{
  "activation": "quick_gelu",
  "balance_bias": false,
  "router_bias": true,
  "init_std_router": 0.00691,
  "n_kv_head": 2,
  "lr_head": 0.0113,
  "schedule": "cos",
  "final_lr_fraction": 0.1
}
Below are experts of layer 11 (counted from 0) of a mixture-of-experts language model. Rows are named router (the router's row for the expert), up (a neuron's input weights, with its number) and show model dimensions 0-127. Each number is 500 + 40 x the weight over its row's rms, rounded and kept within 0 to 999. Numbers have three digits each.
After each expert's rows: a language model's description of what the expert responds to. This comes from a sample of Wikipedia text that the model never trained on.

# expert 55
router:540535444548479395547526475494418514535482493549544498530490575536444472462488525505578387523499453502473437467482477439461479538508484537457444463540486461471506555495544485474523513504430451475500518441582558506498428471477506485484519471437553529521548547496581537555510518522481516477502476497461516489484468465463509438592444520488488513472493464466486457433448568547461506502467
up0:521532476533465443462500582525494470516549560518465515526439531458520461524594468467523514475495483523462412463515571516489470495497488488441512543490478497441540538515509487488444492516527454436471526428503479526512511508594488484466500529459495589473518506485576518485456463542506482496538424521546530480535427527479389550516443549483531566513521503568555440464496491529557399472494
up1:383522489470510524501539539504438493435481522514464468454512473441530589540552447490503404575515485592470524522481502486499529489502482492500498497451476530512586519500489456532582475526446443490496514459550482464511512474422479573423416493476534483526489475519582555512525461441447446539504510451471500485436487472485466564479496560509578508512529471458500550464484508519525449525524
up2:520548479483464467508541436494490466526461498504480476507497481476430403475552528533538444508469543493439471543555497493505535547427496577542494463496428549446507557542459536450475545536549477537434448527559530530417534478525492521494473484561483495563584506530548527482454458538542539494448492527533569504489496520521419409560539547492537502472459424455451463511524511513492458475465
up3:466483493481573424445498460457517520399498538505582514520428480629456528466484552474543506483539554461464486503526500452543504436452562450533544471513461454478507450574500449457503516462491501534551557533567546410593470460531541473471527495515483485500435531456491491528503438494507495513531509474472511492520549489472548476470546467449486475500530516543553517496449437509511434499487
up4:483546486430536494458490505537479482560454523481504544467466481469588498508461440522544432487484483496473527539503513512465570508455511485448473542542563554547507506500483559546515485524511466512491458492455484581504517456443554459449436469457516511523539552505468514539447471548434496452534547467555450433524435424461510483485472468510458511502568565443499539421428561598483521468525
Description: Commas and conjunctions

# expert 53
router:476521477524518404526465486510459506469498519490501500527446495458510458463559474456508464524544509514514491586480510456522576539495433512451453521556503503525439518501555426555552509476443508555479532469465552507483472409469592407488476500505450586501532534419533491469570489494486529519497456448412525542531528470565513464528464489460474537430511479470529524483576512543443552510499
up3:477492501475491506427506474562544457464536483522482527510401501518530472458550454531548498504387446462505492550553538438483550516563500557449496495566468540537471465391541468489523459515504431536515465435480514472467455473451460467492512514512506477471476495519544411482571432484402453527503464553447482520507511494538531448519491503518500581503542471439500507515500479457404489506502
up4:478509513482432513530574570627468468505538544497440454560446513504530452476489474524526471504541521519439571589564479541526476513472476496490525518484412476541507501497479491514549559495565491521505477466492495466416525491502491453453474511550527573497501558499458514509496520509499532497403484521462496478485445459508428507508490478482512471376497570451492528540450578554468489450502
up5:501513492503550472489524478493505593524484476490554465493511605493542513494529443477540493450506454529505538481478510551485477529547464501451414484570472499512489511534473421444569528501523493570473534545502480509453493477467556501459536497527533506549523548417486497478558463569473429458475529471443382515546526468486424504449427444454453455537500470502520489514552457558466544528567
up6:523481475496537511507524504491451492436532488552518491523457467464513474438492389548495531549530460491458477517465518527477541500488478505520477460483482513477472523466513531516477488565451476516479518431532544532478485499518463524612442468518412546552530498557564470490473505494433465513537447464493466500517438447482441467575528427401517501510537510506383520521547612510465460526442
up7:500487524448522481527488511492445475504527590527412536496483493605446505506504511504561497525578526489495536532485452526537538452531419471523477499481497492498510458558536507456501521576483497462424471528480494435515495473499538533553531470526502513494482441528550458503500516512459489468514591565428588473472547457525599445586536510499480487457522468428568519457562485460465448500549
Description: Section headings and subjects

# expert 22
router:490562531500489425557516491479506482501492554488531499506463600493476446485508421539532489450503481497467428604530502490477499524481472474477487580546370540560467529524558451550566521463409482535497544443447487490489486445529513509459541466435538462560502515465527611525510507496499480558493514466439523470540503468502486517480502444525507468425491512437525488447533487504463497476471
up3:559596472461454508575492617493507530523519478545533420458537538535496478520472431563549425512465510480486547516485573466470440545554423539499509523530500480479511465554517586495538482527516447482479501486437571488494533530542558443543522520485522476501478489528471526501458511487464497494434551490502556531545534426553475439505580518533503473490477526454518468560514459529480488429465
up4:511512413539507464477547509531499553508535599521495498472435507498506494554540510536533527482518457459471482552596493546484569527520462452449511531479479508455442502510562529496488479482484538470534429506533486476480547530517447561520446446567399497531455438472435488516612495537424567522479470461479506583500498472478473517487509468498505523466509498512545514366517484477487517535500
up5:455536487562457504486506500524498538471524591473506541424431483528456466564499451568527513497519497655514555515526455529525469539513452493502509514462459506539488568532494459486463550584509518497493464510474561448496563452457468456469549492553462453568515540509497492470474473521494435499536508576505534490467522511475493534523513433529504500483508566486497607464586514543504473479565
up6:494540447491516440449492414491571503504533548471551532502495509488541503514451487545469496482468493439486425513520526560576478551483588456416533557605416477533564491578465504515538536482489504513558589553488409458483523511484493486516464462512454458508501582447489550571534533537497471543512500423508536512499498476482513513499557489494515467453475463496473465539519435512465525523477
up7:455529481427568477537583517497544540497442514462529532495508558453425459445508507556528502508428544424440496520476514491514512523517495540434549473576469499502500555465513556492487502500537498484540632463485491449444481479440476543468464499515472512530548534506513573547533493486453506500492491489534483454541470410443568548523507499535492514482496546464383447455575502513478507490476
Description: Main clause verbs

# expert 26
router:553520522524521474485470443477519505565518535521523518545507560472520491462415471530480426517552461499562485502592497481485517501539491510531498528455459493547536527472536447571601504518465536509538501468516527520482499444575481474494487533484550510551514532436543571485521489528474440480504506521404623464443497492504512485541489477457604533410451444435501496471526533537511529535453
up3:516524505499433493523470550461558463478524486453477522553563514486481538515560558481528502473401513594525525597488484474541496555514506509446391439438488503510511474529532470519564439514505509480506482477488584529509516517545483504518434450500483434538485503458504498495519479541462548478465575496582508538431544555473547497447461516487439558499450586530504448442531475492463459484471
up4:558476538565546503531483497437522488487445523503474534534478573526482493510518551557441510479469504432536502545406495467479501500502589453490447495578486484475545469515483507470544560500488554471495471479523572492461561397526494549542538502459529537501530459447441518522519507483515482595555466467513562435463552446481540510493465511525451481457489515599492451463504543444544510447565
up5:484533581450481518503490465495533468493475488507553534550555472388523428459502538488507469527535496542468485529489434521499551476477507580543614477561589473430525527571467501516523518462500473516517536496574511416514502500468495505527543593521496461447472534453495510519518452470419504481545474529476501447520453551534523475538472520527552536517499467507503463417509558585510487460534
up6:503448478493480508437568518433465485565428477481550496481533508497508506536404523451464518509480555470470441532463455495509463542527472610479466528512556565501483549493500474517519502569474486508488528464456452470527497489488504492607458516495576467504507534522477562472473532477516497441503526518440558479490437481540384573515500464493493551439570439440567488521551557526493485486491
up7:525584561469438503498450501514475565521489501458501514510512462507496534527489468504532518464459423496546463413553514506492495558546518476493469494509449468527470581508572533476509462521508531476449504526498488535538552486501491402484514432472485449555496537483602528503458509626541538552581503528515450493448502525407479489477505472490492586507472506626471526509501481529472516486489
Description: Table cell spaces

# expert 37
router:508494471511482385529462461475472485514559496516529501527456545492510510469446451551515484552526560494526494501546550472510531558504521490531481525469495477563512563456513427559575568506444482538584501460518546570528486468532526513476530500457513556523541537446516582487543468536393488532503519526456534439480518462541507486543507446467589506531429498467506475426532500519405511540536
up1:502473471520521476532508485479460537454497531501523508554446495506527474577476535456524500483578522555472557451522524487515530610510556451498489534496529485525474489554489537406486587543399503439525514505549454470518486507521481527585468518462508518531459423472456527579523520486499441490476568533517430502497431440562428455486541494512535470485447529499528492469509592443475554531477
up2:503473513462463477476438482447541587501506526521545562588515510550550519515482494488552458559556517509492489515501555439499481481494521531555473556477536457446479438521509470437470492587594575486511561497552515486535482502426458548538423469495525445574518542546464529469571543521441490522504499478441504482477495474495506493541535482492526567461437526433519513471507588567520529533490
up3:485497553549443497508547515477484442510522597496435532525422520477506425508408548526509475455573534527531537509454465503563515574411501592469498475534536469512497554439435566479420499473506547471509541516485547500537495557535545506496505455549488556447542493510493552451507507498482449486507515488468479514557447522484480484527485490580472559507533542535517490418549538482547554455508
up4:417488494479547404397509480518515524470504480477504471549493495423469418438494535500510534513508486481480469448501454496553526539465535523496526539484508478568575517485445470495599616505486539481452503513539540568472512432527550451568516480461436465503512508524464499426520480532461502530446540549474474511461481512428519530532503461488535502458532511480489453480485497564403537550495
up5:510542572495547475524460436370555521508497563477509491510538594485527496436494557488518518497511511534414471530449498499463567474520571436476545512557550426506537527468441544473498448508522524473489504512543558440530446472513515414487485516535540452507515511461487488502569416492514467500519493511559510520499477585548478503474512386526508517488471533579478541497508486558488492520498
Description: Table cell spaces

# expert 30
router:532517431528525434600436453416499439574538528497525547505497516461504469477442508475506478576506516535450521549572486460444508593558473519506422567543523473527505576534537460493512527525518498487532476455449557530508459495494511480482556499518549519517607543501510504522516456497469484512544547568493537495492454463469441486506459456448520471544448502474516553477501578504529505534425
up2:501495495537574559494538568430505411534519488466455557469421532579449527519543523503523526420543498513513388546524465558416481485507475463479457538541510471462480429474465518478486548543495513487490446525488484501484451489536523498557587534558523535468465507518510506474523482450510492510484585531418458491542462455469551441511523467518555485450486501525422494479527518515525520578471
up3:529396548454491452507451454463536491598491591477531480525461534536596491492497517491556490539521478545456490521528482513489551503468571464537513547491450450528486530525543435547442542521526503517496526496483466446500445495540471522523537483490549541503528471498436565515517533502545477508518451492496484492507529548461447505524408494467483626472588477509440541517546559495535529495577
up4:493506493495455489493518456368475488553530541504486589525468482458481492544495434483462497472525548495486528502540486524525457463533563529536443560541519543496449484479477466429520562494528524505442456475453485537518432503496490428491488571431462518492544469553444540501533564522439527561499533548458456518521525479509510474455519574496483516548389466464498516458544562517559464574457
up5:527515547530465514526562494518501409440582510560569490440474440497534558548514469543482414471522488515546506526490453484509553526439453500500512462540478535554546516476554406452478563566518475503483524455495443509481510566496539433511576493461479491507486494480483508473470541565527506543448498520487492522464474470482489446438409447425517521466518486467517512440495439552560561540476
up6:510512456472560480474525475541521481426492514522488547531485517524556596480462624522518463475495479485523437484473497514512508484529551504540450459520543510486549552422555497492464549502480507496504461472538543575503446482472503520535459499537470550513480502537484468419479414530409524481492466546432550560484392441428494546490523443535560481527539470503539502498529553460571512506540
Description: Place and institution names

# expert 18
router:425497461538490541581463493476507521558481571571521560560495486517491425481448465558531460476474467525518534500569512478444530508535481574452406467532433451499482505438582430538511510502523466449504523455469531550473499476514469481413478416488499508492568526484506484488553448492493495509544428478489509515433439461544484523483539453492444496423489457497548444447541507526475505499473
up0:521474482470583522506523465482469474499454571514503547553559487415497537436522553580562497486479535498505463501524533521457495426518559477476475411516469523462454401499502441498449535499480522474561452523521516509536505466514534448527497491476505480495533552534530449471458478495528570459573457418488491462501459438528493566487502522469623509522380496469490512490531498554520483512511
up1:522504437515529512456448549577496449539479565542540527528453531596525436521538430429474471493489540517511519508442527500473465520454484534455445493477406508571480539462516481491501499549479525500371506451489523453478454471464457507521509482468488530477431541541436567453512519560421518504530544531551548504520511448537504491516503490466428498447466505490485578481524510511424542469512
up2:514492424498579515509420506452466508575510475555490567490495480517531516564523491553467518497503446482455510535545465502503421500484385484538498495482484531542488500497468463537449519483540441405507493551471487508410520445450503514529455481494529519619516492521548481494486502499477527540494406512460494502459502556519488517478557441433557473504520498411520395492504502451550462480499
up3:433515531528484487507560562486506464447450439476621521493447557572477518495463542499537504501483494522574502504493472483465478522502530389463473490491483463468485465568489566510465502477470575486459486492513518454490552495510477514464470516512507477647543521466433526499474416513545578542511496479501409527464531494514509443472515489529514546456521475526548475484515523522510531530395
up4:501497498561523510461572561452553423505515518529533509474455504432450504498482483491491448489465497496573497451586499499495560486506441508504528472443530504506533517510464593454513573488479510491501448494537587541448471513514481528547518465531549522505525460541451537501458479502463433545520457593551442498485569506521424423488472439535511545588454526533492482507486478553437538504580
Description: Modals and adverb endings

# expert 19
router:526526487522472445607493473473488454508528544493564526544504544445520490472495447498492452586484478518534546516518500457415523566566454518478441497580519458558468581518580406502514509543483497469535508480493528559570413525509493514487550491506533500495565574435545473498505531497501460490492518484515508531438483445465452457507414461486472459510500511446505546443508505530501546555441
up7:523447508553444578473510477464503476515492516533464473515471579479465418537471417503520461479416567480464531434532572561467549476484579486511519522507494496577418480464551493505478479569567566506496534510534514523466479472532469479468486512495467494501555514589510486540473545496518428476447493525481470531495445412441494502523454498424493465495484435538488519455487530588488550535505
up8:495559480486461521585461508540454518527518487377485490535501505479555528526503551467502496466498471483510470507422522487423508526487423432485493497484458470494459471493535473498491531533466457506450502483485460530557536548555560435480525513489526461459512496347510434492408556502470536589500595462445427476464504450498495482512509536463458505482500486481511533416529495500514505531469
up9:502492452431431481578570560460566499557506528477471551501475464524495507509482453519470475553516551473499461539535441445517556482555512496505473417486492495563462513485451474491502502453589486494542507508518510479537508471527570563463537484425443483476538467491558585533433528487517423427556414506444472541487515513494447487519482438483468440447506522525499565512468576540526503493508
up10:489481508455514497479477568509445525446520518539546491553445555490553476542499533481486554469543489405449443544456485542418478491536496534530529429478477468601512548470477578543542475490438480469515547565470446493507458476531589523527444476488431524553522507420496488526442500488485487524522523419475533499478490422532522550460469540497411494506453450449530497530526496512570472506505
up11:407502480502511484426515547537462440480449531487537490502476502451516483485439484494456482565472509469570547489458514458489537492509494536479591511578536494474459453440541499463506563527439479506486456505518446565595363523516497504496453522495426507466531502377547481500449465507526534478517520498510473546527472515419514479522471510519463484559492482465494506426591486498488501513537
Description: Name-ending pieces

# expert 11
router:533522441505482467562432443481434478543514547514556495542484445391507451446473481520497493560523526547511538557550468489442474532522442545506503495491474486531490571539502486506553587446457521468543488465471514521491486467501504525451589457481532567575541538485507501455477496498465503520595571570554512491446485508502436462483540427478536503527470460478556559479502521505517510500407
up2:469550476487478519456473516448409487476538535506510510490509366611454499500455527515487550471514526517508490556499456478576545540490515599488531467495524445475513509541521464460479532530473500529438532460546509525461475482542510422464544509454519543502495470647528443544542499453463483477545544551535561567468510471469518479563559476515517519530504473498483515433522479454509505481482
up3:417508538424502553540509515406425474517443467503454459533439449489577502558433514540513434583513486413488573496505532520540446467467451485487500515501465447578509538535455501502509488499517530473447464512475516478442513476457510496535479439469501499490435533497505509441470470501500578491420554440480512526497523476459468496535540410493516414494427493505446480466518495537466494508542
up4:530477501525484490435506535511460481500445527465507534500481583480481462493547524451457530487590463523531507463549534563493537516527482498451598521522537446462548527476556496481532443458505471470519550527525485476491548434558533539487465523500512529458536435416444466510467491507540471595509426533535507563522467472482454554569559535487556466609483448475567523484457504471464510435493
up5:502533474583512539439502431449409499485485508497462464509434467542502503506522537529506618500500457545473432558530452493442491550492501506570556494558535444550538483502454495514495569450480529520446530420501500526498476534413475574489516558521481524501497499482495480470528592448453455554490475566490502479486541568514497491506521547439506470481527439494526459485498503506451507390474
up6:515525473478519522537538456413533425404461512460488445590539459484486499462486504514568486480459494502479480497498484500471504505470510408494557504518459442526551420457490501578573544497520500451513546511479502529517472525560490463522542404426526563545480547498516503531535482502530454490478557486537440480436534531501397423538573443482466540486467497508529572505468481528498511466508
Description: Proper-name word endings

# expert 44
router:426536570553466440550505486476522474503491549489518505534478517440528462462425486470561474502466538492493459533489462471491508554449464501496525516456438499521433514492547492497516541437463531532515469451480536450477448435542522529482528490515498558498493522453481500524533501524492505646557505567504547415480515481523446496506511459469445534582458532485611477449610503509528517496452
up0:453561533539488537510457557481522544456515517497495545475451450559470503499439477477466479515510449488525519478482550541544449496444488586456513526505433521577453423436480421520451546532517541468513484550441538480504505531569525483536461470525429562483533492386515476487483495472446491600413519492510487523489537501499462524542510420553495440536501573511531475458555492473476462494485
up1:471445581600481502465513503473487445531511445541519520537499508425605452472516464453565521483481513524441495484548465526551449541521535504493555496484470437444453504480567474481482579512487565513525525465469534480496497462506469557485520518504479540503454423469520436548491527526505488512559497453473482493491455511583545539485424458437489564427482451465586477447555533507510478524455
up2:463509496516423521554447455508532505524518535505498545477538457521480489500523460447537532413449447401440543554465470488535507457518527574467544424523490463504470512491509467519540580510551517485525472505566520548530437441416480526480511509518521541443512492440539479524593516470455460552496519471534505561548586535509503484482572458451432503479472511476565481469499483498558469520579
up3:489534558496545451527541534482469493452474592485552505506484451576564500448457471437528529593484536481533495509494448512590522504537437520500445449518459488476541490501581472481493514541480531485446480510643498504520456432485496560447580449528442512477481508467505448490463442530508514498460550557494497563483567467440468499479440540469477480485503508488505496441521468551519532472469
up4:456526511494573515530562465452562561578428516461441450544482489551553444455509457513497446496497482506463455493540491510419474533475529438494503536503601434495537511510560537436457551442504428516579490486492513461519508437503471495527515527505475571535505562512483544473542504564561463548512510467543507502474521500521425489527463463512496490506525557534510497494570495466487545619477
Description: Noun/verb stems

# expert 56
router:508513482534433389486476464491474461519507530561479528569466535471533485521549498453501504465505468554529474542494570497517486537479491454513518482516431490514505542562500504550531504477425565485568481460504558549429458414495443481499480527512461521494523535448493503536509513508425511541438568521500604464450475469497482478504514496500478524457450386457593449492481483561459511443447
up1:492592420512500422511477503542546503467556527492453502468434586490540499497493495463506431501514462574486477512517502473545469452516575508487420467536511505414561494489522417500497500541494485518557570510497570507427446551482415502503511479516493524519466452508560501546469433462529480508449559431491502519532544480458500476520495504492507476481534466467501445414505444471568519412469
up2:514553386492553466588468437522524502505487490542455492557472476476449535529549519486501549519479550461435511405508484526496462442494516487487469531507440456523482524483520525484504535502516526525535483485392433536477423484536481565585457505479460580493512502522479479489585481495481495511505534447484557427499510462460493437496539426478519497510422439506543545514456473516507473406488
up3:558447495489472497529455490469482515483514497536454563596506536467516523498480435542537454513475525441545512466444547473602513520437473421488575501471496497462470432587500419457477511450498482499527532483454529532430497502545549506489468592474475484429557580477499469490508432506485528488518531509458584495535545558491482511422478500475550537469433480473526442527516484547484457510526
up4:488478471528481520543474488414536484524489471502458542520472457449523493449444509526414529533456519472505488532533547518500508498492461476428479497497503592492556468564497519552586452529432513493443510485511418602470543518545530524491538464498461505511501472509470485470465487463409529533562498581514519473480515415546531464551500481514538419520489495481584448489462545523436459501593
up5:425481472475471472522534454489491499506493455523452512548483428465520449433492517587462433426480524563505526519525552517476519538537543517515543558578499511525516464561544525521434470483452490532455450555510541468426533528522492462594490534490506606505461556490439467479461551496549487506538471447457487531554524492504523472508536476482459567577505452499561498469458523574452502514438
Description: Mid-word consonant pieces

# expert 29
router:394450559548446449549525495399470541555546482513539521527467559505483464467506394477521475504499488484511486542554558509485529566485501540449452543541450499527497522440524488520545537504505522473463512479534532551429520499508488477493516418480573521533509538478537534493518477443470472541462496533483543515525535458532495444536473414523534472457473509506505415460580519543425588498504
up0:522418481426457483558503552472467456521447550562487509442487523552479478497487442462493465543532500531477522527529439503590587495558511494497459442593515460501508431443573489573506510487463530442451507493483526505536514532515489488482458507489453492454505433516452452504549496467461554612537485472486542504514497518488396481464448469510525504432499524504557456503486531470449515436458
up1:503518517466517520486497435437477509448472488475534533499449436490552416551562540503534525439561469500480455532514542564537500544544471565537438548469483487522452547502458509521541537480575479517536536471502446460460493567501490496549509522485500492418584571495543517550470497524554482529516474541508501434576516458546595501498513448473535443573519432507490492550517501563495587489482
up2:447450550557518486502514498515475477471486437477514521504467530505547530459536523527470460613493486507526560544581459493488509442413481485466537602477498458546581511467512530467486595525471506496498499525536450488478522465487463392441523446465571468447480495542593515485467454439484482491498504514428541494503488502436541409485492465483539460492549458498481537448549488507481452501482
up3:441484473567496541477510523402526524484534491491592469428557550526456421515458491529500469478496474530476407449510513483521498504524474571473536493504396528526516528455451491496504505534457491559500535496459469509473513513488545551524481448494467527497487452476439518524463401522425415606518496450516570558509515512510456478506488425557444473489539488479520520473511533565434495498477
up4:458515488490540449442517564525475519537422479530468500504526515540397499494460497562501502500538516514461522458469456516548392522515396589473465504537578456477491482462564546531547533460506502502515524522465452533545524515495513500464471492427454574500447505484523433451474517529498540472498555439507475513488526430474462502463556517473578533426505518460586507439528488475523461548467
Description: Auxiliary and copular verbs

# expert 7
router:528562457497450419466532498470477535535520503535496521520522583476474500489435515500509474529481438458474444519471472502430431527430488490491543532592448457536540520414513440524515502489490500413516526475455548525386451512467470450512466443458492486532518528433480503548543512517423508518479494453498562519468481501453503500538526490488433558485444474457539479479595536534508526415496
up18:522464441511494532492492494521486527457470501541470569488408519532469491399489607472478493499472528510496433418522516532527533498485426506494504571569491495497445527491433504537409528530480592485462490464576528502497475554535405521493551472568513535491517528438525505540511484483529446552456526458452576530503413485467519497474548515496525540481486545529553496512537494506542529458562
up19:527538497548475563558563490493435484478502476474437556513522458472422505521442491608517536494532485428456480483450487507531490531425498506481427417544515447510490514463475535481547452419512503542503515509512549478465444509478506478515491411470571470482561537584499538570526490486525470514499507545540530486507490418428555466484487548510473556459531454512542554508538453580527476523504
up20:499460551581491405566527481443470474439544518470456446529519524501498497558457555508521515505502478464482496535519548442477451648482573558475479539500488443520535438506500473553523485550529489529503500527582523462510522413452459468517519530473541545545500565517551522469480467462443518458493453516473477483439492529510555520503555452512461532567574455464519485525540558484522488530499
up21:514528525481488536520434417510545435526522518496544510502394504506515511433502464402489486461501534483508537448529522507533605476533512517465548535448525518515488497490442457561468506517538576507580428457446537451508502482510469464549530398469448420478558542483525553566511546483484512458546523458445509523482521474428515502480523489472497519463459523462568523521560492499564521489456
up22:535526545515496411522527481434477598486482533533484537514530556439531531423476539438504444461486481503455517458438508462486487487457526514551527510520477418410485562484509420454547486456427483453483459533482529485490530458531565494392479497451448546520492513469471531504530558497438482524426504451554451468458510473464474536476514455519488528463456496461520502561447516573535505463494
Description: Early word fragments

# expert 10
router:495510495522441456497498411462463504520542497512534493515497566457483515483470509521559453562499416554475493496528488503487542496556515513486468586527468511532502518451503496555524471530483546551589586515493509462458474431523558372480527416491511534513550481451523559493521497499493485485519542492443582498515526483520484427524490531460515456482502501468547435493605447574439547547508
up5:510453466473502509496454460564472465445485465518438484443428520383502537533466604540448470479451462538468463531506484515549492502510502517501473527536452467501444564530596548553484530497446594553507515439501507431530471523483526470500493513534528510479545497496501528443478544428514531521496510484530518532475466447550533400460480498523455473419537472498518490477472422551425503500470
up6:454546388474489522499440453492570441501492593443493479491475512473539486479548477503573473482478403487485508432499508613469543536444479475401454476472517413528575513450489449559518519505468455515552493523423501545526496461526509505488536441483540547550503499498561521524487470437486534446550454474480534495549547519454513441464521478467462534513492563514499496499503521504521500493539
up7:547480440488531462507480529436505501498535540513527465498475522407527529518511538544499563510492511467408500494456522489526574505513538555555464561487503577497538537504529425516495457494554561528566549545468487475479432508545577513483517519494524477519491451502526517485437459503490555482469402514446474446458570444465543440548482527486508497434465429537520479465530434585475533573484
up8:521472552532446509468501491514527492468509515540528545486507553483530391513494556488466495553463551557490526438472476535505494487551551454454497455551489501556497525531551522489521509542570582472546502552452475435484562456511540459467489532472547504486516514489529481531497522467534496469475522406499520542501554520460482466522472535515497554485563546488542504416528464515410621606431
up9:440451551587491457534505442431538524537458512538542563419478512515475506463467468489473482517433514509477446517519533457524522477507524456484468494546509490546541553389484525564520402448557465500498575537443498494493558459516531462476539563429524453513479530435486546487498506464487432520485550479492462445527495427466472467481491534449490452533537529524544484542526478453480568432511
Description: Foreign name onsets

# expert 3
router:480535512542462450534519467463479440514538613522492491554469501473481488469435456516521487469489478509515533496485475472438461575508406502487434522521486476506434529588553409487504528464542529457518487459481505495477525499575456495456536483515543587570520561463479470422533536509447471547472530483496503475429453474496499457480466451512510557476484503398483469459562500586503559517491
up5:486489543542469448473534446447567563488432541554543460527522484500443513520482459509495511541499510444504507442500496579478504522437421480509469510497536483543525563442524431463565526587407542463505477472531535484495495498471498510473570480418517518522548486513573508530518550525524508492438458568510480463489531524527518458532409454477414529547464485522490582528529542445564521506490
up6:527481514487513480529511523541531443527483479465468585549442502526516538480497472422542513556492550571451492529525544572510552490448539515542461477490497509598586496446507472524504519547469530512483504502482519417530485455420599492479507453469479482490564477566545481485457490490518493496557479599458531485539453527505506613501473522486584447489564558525483520431534530517523487520501
up7:511486475459510366451520441502472523445515485509515498548530564541484501485517513486533446493506502484465478447450468550480512513600500542544520517561444442476482435559562487494472469475484493454519489476455496548486421493569567515469553399571509484520550522552464499519534521542456458487539495542427508486562471456536511490471471476523446580517466516547475540506479530516435528513413
up8:541519544515524494515462550484470445500474477482469553467503503540423455498468535503546413480483503532571501482457550591486463517559499515493490512619435477496443504514446507511468477491476445480484447473470474529485517482492505483564539421455440550470437423523526547456519592517486528555585478543497522468530475443475471479486442466429503524506527473465513525486475537376522508522490
up9:524483440480509512479452490589486511477486487489499551496428458590427593504510489430498515561537520538487484527556506521531462521490483497544523553551501429522462488453459549532537565434478467496546577466532525500513555504587512453494445449556454540520434486435463546564490508490519529552462476485491414524494487466501471554496532499474465493509496433492508513450485505450609536528542
Description: Person role nouns

# expert 46
router:501585514525510455524511422506437482481527535530626516527485506455440492478485510566500440574503537514534429518571487504461558534503479516494493490483446523533452528451507476487500507464536529481505518441434508424485464464482599510468488500494533498546551513485476524486507537494440460546590537537515569506474425514509473495571515451404507523547482538498512531477596509525521529502425
up17:479581453507489488506554430548440512522464502533504525500457477499456508419502549623463432535518509500490473508518531578534507453462569505457440437530470474551540500569476500523516547498463571494511551556448478472491410475470484507541539580516495445489520477512506490459514527609529469476525482534455495467446490483530550493497524453530514568488505470483502447486405548547543531526494
up18:449524529500465446435499513463476557576498532485577527474452475524560534477541516422459452500462527465477520488464459467512517539510515534511506469495517466502438537492478499541479533551484514488427482465412500410504529551509449447520535490450545611467510483459507521464551533546447474476525526517503525517464526507473455487513594473477474466565447540565563469416441570518560472459527
up19:508443516549537475537507511489462574498460515486457519474466566521459505473541544539582548495411424604507476525535608493515511546458525545492550446467512534480502491428560474495496475484532452535408498494480533525523499527529510407519495529522516562488553434467519500526515549483559560550558459470497474466526456514510442485480505482496504499543488496521569516500482449572546563427526
up20:511498568466527473451529461521540506507454581463555517491516571546453570539521427557571494496463454464488523529509483458541441566461470513487478517475465476464461459530539521507464575439429543516528497524569503465507490503533540457519482504592539592491544517544522573466488558517498511476541571439526541489486521481463550488525522462509461611552494490499461534426534504507530487557505
up21:467503516549415511581545499521450486490525546479573479545508533494515452506562515580481461538476562513540448441551492573460545502525495513446493479432465538492528533516499522531477530476496488541425464525452485494480563448420544526430468490461535536463509529531496464539525477503508469479563478551530499448494411513508497445514478516418518448549453531473468487478560542517369499540480
Description: Surname middle pieces

# expert 57
router:480471490568475442568504522453432486491524490583505506532512578509415418491428518556565456477486445504534404490499527517500501515506505541455458498514465460484553507453549453493562511458463527474500534511550515534439470435508506494459499497446550506539534491494515482489531431481459513529518440482504528427412518506485484474538502453492526534387444439474524426477514554523428512536519
up0:433556458541473455470536442516598435447455556508488472508476469461431518475507473506538467425469490479529501511526516494500451518586503492505494415517508532496515474488560479454436569535415451544535497499493442544486445496537529463492490506473539458525532512524480572534523545480454575576542452530508507512504440487501525497515463443527580509563484463545441440553477579496506497453544
up1:477512508542492504459554479463450581461551437527456484456504504545480441526451592504560525495511518465495474480506562501425507564563493489518506491480423503511503514432488442488498535477481540414531499560480503491480522449473481487469484562488497467494530481459533464568508481452607552453465435394442454484511485474427499517521511500471559619504488515532521525443477501550531509514543
up2:525561515479552511511459460544370543504489397547455470566513488473580463443494447574495549488536452459488550472537450532490480499501498527519503547467496506453472558523489527544514488491520492442526479508431503560474499453516508546523529472465542485494517556572489549485569558530511398466561513450552448498545494510556467454487509455463522521531499469545519473429571533557487492515498
up3:513518498520484507459536564451472431480423521518530416459509558511502444460457458514477394533444403534491476512508523499484563472473520488464463478478522522422531537441505529483433513532500508478463392494482490451512437442504460440522497524492589457523422450520450499550521500528469515491521523518509520490507549479474486395559535443495509479492434538514549467443493451542452482508514
up4:502435442498470494483498403462522532475583479494486481473467477435481540533506496546504503461528461510501477478570518519507450495467524581452452489492471496491508442565486487456512466503507468456533510453470599538519440422512485460429497521513573547486525508534627473490573474462514444505481407559542456417517484532478537500447544556461482508514451499510525458564491468494478533461541
Description: Coordinating conjunctions